Experts of a small language model: 11 layers, width 192.
Below are experts of layer 2 (counted from 0) of a mixture-of-experts language model. Rows are named gate (a neuron's input weights, with its number), up (a neuron's input weights, with its number), down (a neuron's output weights, with its number) and show model dimensions 0-191. Each number is 128 + 32 x the weight over its row's rms, rounded and kept within 0 to 255.
Before each expert's rows: a language model's description of what the expert responds to; "gets" lists some tokens that make up at least twice as much of what it gets as of all text. This comes from a sample of Wikipedia text that the model never trained on. Tokens count by the router's weight.

# expert 63
Nouns in prepositional phrases. Word after "in the" or "in", such as dates, places and order words: in addition, in the end, in April, in Paris.
gets: " the", " 17", " a", " United", " early", " 15"
gate0 [181 175 150 122 134 175  96 137  77 189 120 128 163 144  54 137 134 125 131  89 103 159 111 123 107 157  92 108 131 132 192  76 141 128 137 135 132  91 139  85 118 135 155 131 109  69  63 162  70 146 140 132  99 187 136 170 115 153 169 149 113 167 165  88 108 125 117 127 140 122  95  86 158 115 140 117 140 168 156 122  97  92 105  94 138 113 159 143 121  86 100 166  83  87 148 141 180 164 176 140 141 145 153 154  82 176 141 136  98 110 170 151 171 137 155 165 177 111 157 192  90 118 137  94 128 168 110 118 125 122  30 155 107  98 166  91 109 147 111 103 124  67 102 179 110 150 115 102 138  54 135 120 116  75 119 101  39  84  86 159 137 109  98  96 151 149 164  88 126 131 120 152 169  91 121  51 101 130 100  73  85 129 113  72 151 157 125 154  94 115 124 124]
up0 [187 129 149 121 138 174 131 112 122 144 130 152 159 152 149 179 164 143  50  76  77 108 107  84 143  99 128  44 176 103 148 153 119 106 139 103 100 123 123  95 118 145 138 226 116 118 109 129 101 195 120 134 100 171 156 192 134 161 122 174 151  89 131  98 122 110 144 120  96 162 120 109 129 132 109 149 149 158 128 122 110 111  85 139 163  70 180 156 130 104 135 134  96 167 180 114  98  97 191  99 147 151 162  90 139 104 188 134  65 124 103 106 136  98 148 165 149 201 164 181  73  88 158 148 105 133 113 130  80 166 101 152 156 147 150 139 104  85  94 116 163 132 145 216  84 108 142 108 102 132 156 132  91 107 182 122 103 107 154 123 149  78 100 149 159  60 123  90  86 126 148 142 163 129 137  88 174 178 106 144 151 146 113 140  68  87 106 159 130 132 173 124]
down0 [145 159 144 119 103 121 165  89 160  93 140  88 106 123 146 149 127  47  98 141 133 111 143 131 153  69 107 125  81  98 128 165 104 163 147  74 169  99 142 108 119 112 180 171 128  90 126 110 138 196 161 170  79 116 104 116 101 117 101  82 157 216 131  97 104 116 143 116 115 198 132 139 111 127 131 117 158 165 149 124 128 160 152 137 116 115 184 130 154 134 123 114 154 195 105 134 167  78 148  99 149  98  77 142 137 169 158 124 162 107  96 141 129 214 133 171 156 116 156 109 142 124 153 126 117  96 185  89 158  41 105 130 153 158 151 123 103 206 122 108 119 163  93  97 195 135 130  96 115 157  50  92 140  84 163  72 160 140  73  94 145 116 155 119 121 148 105 139  57 161 107 139  68 122 161 132  75 123 176 151 110 126 139 151 116 145  75 176 122  92 148 150]

# expert 28
Mid-row table pipes. Pipe separators inside table rows full of numbers or statistics, plus numbers followed by semicolons like 0; and 3;.
gets: " |", ";", " 0", " 0;", " 1", " 1;"
gate1 [100  87  97 152  99 196 134 157 106 132 108 171 103  87 106 125 188 102 140 233 115 110 129 128 151 154 199 148 149 142 114 157 160 135  84 138 124 185 184 138 131 135 113  85 147  99 127 146  77 161 165 110 153 156 121 109 118 142 152 138 109  62 116  48  85 153 139 109 132 134 165 139  74  96 174 176 120 102  90 116 107 153 173  94 168  64 124 128  82 163 114 132  75 146 160 154 111 175 143 103 109 128 141  70 146  84 130 148 122  84  77 113 103  81 120  90 133 123 115 107 148 108  79 143  67 176  44 119 145 150  77 129 120 112 182 126 147 125 103 149 142 117 156 130 112  97 161 154 148 117 197 138 138 161  94 115  67 163 103 149 148 195 122 116  86 116 179 113 128 116 127 120 159 151 124 164 116 163  97 103 129 208 152 157 142 159 148 113 103 145 106 151]
up1 [176 159 122 109 152 109 104 145 147 148 142 112  98 140 110 113  67 123  99  55 116 138   6 159 134 137 122 104 139 126 134 160  81  97 153 146 139 114 108 113 117  56 137 184 139  83 197 118 111  79 108 143  90 167  74 161 114 112 112 129 165 134 131 183 147 116 118 167 152 136 158 110 114 168 132  75 128 112 126 128 136 124 107 119  91 132 154 145 149  94 115 137 193 101  97 123 131 102 128 126 168 132 128 213 138 134 113 131 115 144 136 205 163 212 162 161 104 145 159 182 145 126 134 122 162  81 143 161 109 109  98 126  70 131 132 111 108  90 150 140 102 179  83 128 133 143 137  94 127 114  87 169 102 124 116 101  95 143 170  90 119  66 160  79 196 122 117 127 159 147 117 113 120  70 136  84 154  70 172 134 146  84  98 108 132  62  96 120 150 139 164  43]
down1 [ 79 138 163 177 104 143 130 103 123 106 124 118 132 227 158  99 102  68 166 130 152 137 143 102 136  78 199  92  61 149 137 101 157 143 162 154 147 149  95 104 136 109 173  85 130  94  94 108  76 146  83 133 177 154  92 151 139 167  54 120 153 108 139 143 132 152 154  99 119 153 105 126  89 153  64 145  92 131  95 152 138 120  72 156 130 131 133 114 141 118 143 119 110 127 146 110 117 180 157 103 127 121 206 112 134 147 139 148 164 131 164 126 137  92  96 138  99 119 177 122 151 144 110 167 145 131 137 146 128 105 152 173 123 132 159 177 190 110  85 104 124 140 118 151 113  47 145  79 226 189 150  71 184 128 144 112 110  82 156 131 140 194 116 148  82 154 117 138 116 104 202 117 102 104  79 167 122 171 139 176 141 125  91 135 147 118 118 122 196  82  99 100]

# expert 30
Word-final suffixes. Suffix pieces ending words, such as ed, ised, ized, ated, able, s and ly, as in FSA-linked, structured, personalised and women's.
gets: "ed", "s", "ly", "d", "ing", " new"
gate1 [160 103 171 164 166 170 131 111 120 110  89 106 129 111  91 115 175  72  92 128 132 124 113 113 130 144 173 119 154  80 145 138 115 138 140  88 150 113 126 170  85 172  94 122  95  81 120 114 118  86 196 117 173 132 120 114 143 149  97 107 145  45 155 128  89 153 106  78 152 135 163 119 154  88 207 127 127  64 149  99 103 196  90  89 129  87 148  74 108 121 105 136 125 153 154 120 111 152  99 164 122 136 179 162 102 123  36 139 156 142 118 110 139 133 143 132 125 121 175 130 138 180 157 148 146 110  69  98 167 145 132 146  86 133 188 171  32  73 123 102  94 147 184 151 118 189 148 152 183 118 151 129 151 137 181 108  65 119 155 127 199 128 145 141 102 140 161  74 140 128 182 113  89 119 134 129 174  68 114 107 136 152 152 140 157 181 124 121 126 154  96 141]
up1 [152 108  91  64 113 117 138 121 145 147 111 105 140 108 141  68 115 190 145 104  96 125 122 136 125 164 187 166 104 149 143 156 157 139 138 151 152  92  87 129 113  72 158 131 107 112 135 177  79 122 100 111  70 195  97 102 117  76  99 128 107 122  60 119 142 155 137 116 172 145 116 113 140 141 176 101 133  75 142 113 156 132 144 126 164 173 139 205 104 135 150 137 171  98 100 108 122 170  82 162 122 155  77 146  39 115 148 143 105  82 141 169 143 147 165 204 163 108  46 128  70 102  94 156 166  93 169 173  90 116 109 135  90 104 117 145 150  92  71 134 136 128  75 114 125 102 155 128 140  78  75 164 123 177  79  82  75 108 120 134 137  95 129 181 183 101 102 182 161 136 116 120 127  85 192 126 173  90 166 146 111 154 127 102 144 115 133  92 117 155 121 109]
down1 [ 91  98 160 117 141 175 118  91 125 137 155 183 115 180 103  49  86 103  98 134 209 100  94  86  99  89 121 144 120 150 122 119 172 179 136 129 112 121 106  69 109 134 162 155 130  96  79 108 118 161  77 100 165 140 104 139  90 138 102 185 152 113 129 198 121  94 124  92 161 116 145 144 112 169 155 127  98 156 120 107 189 172  72 177 128 136 138  82  97 150  92 111  95 133 104 125 125 171 106 143 147 128  79 176 152 167 165 125 181 143 163  73  95 206  99 152 102 142 146 134 140 141  85 121 130 117 120 165 152 148 159  91 138 111 162 170 107 170  78 120 131 118 200 130 174 109 198 142 148 164 158  73  69 116 144 160 148  69  91 160  83 121 134 120  81 114 100 158 125 139 163 122 155  96 193 163 150 136 160 120 149 121 104 111 159 116 126 127 176  68 140 131]

# expert 0
Heads after prepositions. Noun, place name or number right after of, from or the, especially countries and states, as in University of Missouri, one of which, from 1998.
gets: " |", " the", " States", " other", ")", " Kingdom"
gate1 [172 106 127 159 125 186 100 177 118 134 145 113 127 118 105 104 150  88  85 196 111  98 178 122 119 131 177 147 129 128 178 150 137  95 132 107 168 151 180 163 103 161  85 115 166 125 145  89  93 121 117 130 132  90 136 114 119 114 159 133 121  99 127 101 146 125  85  87 152 132 121 169 132  57 195 216  85 120 160 130  99 133 134 102 106  98  89 119  65 183 138 185 109 161 150 146 124 204 120 106  94 113 126 116 117 118  89 122 149 102  75 142 164 166 172  68 117 127 129 122 128 124  88 118  68  94 126  67 152 141  34 106  75 180 163 140 112 140 130 130 118  88 126 104 114 114 151 166 111 149 223 125 156 152  75 103  93 147 108 161 152 165 156 152 116 136 196 141 159  98 165  95 142 130 143 198  88 109 112 102 160 175 179 131 142 155 131 118 125 178 111 119]
up1 [122 185 123 116  88 156 118 100 130 156 156 140 134 132 147 126  96 121 127 127  71  83  57 138 177 157 135 105 104 128 135  95 131  57 149 121  80  79 109 110  75  45 112 161 177  58 171 162 104 127 137 202 108 150  87 164 152 111  93 185 151 125 124 128 111 151  76 137 141 145 133 110  91 184 117  83 152 144  79 143 119 132 113 106 170 134 146 162 127 139 155 112 226 123 102 151 142  95  86 141 164 122 161 145 144 127 141 155  95 125 152 166 170 155 150 204 171 161 176 145 136 162  80 102 128 132 153 122 107 118 135 151 110 118 113 102 150 109 178 108  80 179 112 156 105 148 141 112 118 124  81 149  84 154 101  70 126 113 135 107 180  20 114 166 179 124  95 147 137 156 120 128 145  87 153 116 135 132 114 133 102 119 118 119  99  83  97 177 115 165 156  56]
down1 [ 89 114 151 154  81 156 118  92 112 126 105 153  89 135 127 122  93  96 147 131 164 153 186  88 112 101 216 121  86 118 127 137 178 141  73 129 136 116  85 130 134 139  86 158 122 108 104 108 167 119  97 152 181 166 103 128 162  98  76 152 132 143 142 124  87 173 104  70 151 116 125 125  86 126 106  95 126 169  89 106 124 133  72 206 198 164 132 160 100 131 142  55 114 131 108  92  96 153 184 115 162 152 117 153 137  94 156 133 148 117 115 104 157 117 104 101  99 117 153 137 157 149 146 216 133 121 128 157 169 126 140  62 117 106 117 155 210 159 146 162 126 146  98 149 131  77  90 107 145 173 116 123 138 114 141  87  49  77 118 131  70 159 165  91 104 138 118 199 102 139 192 114  96 106  90 114 157 144 108 126 126 172  81 146 135 122 192 105 203 102 102 138]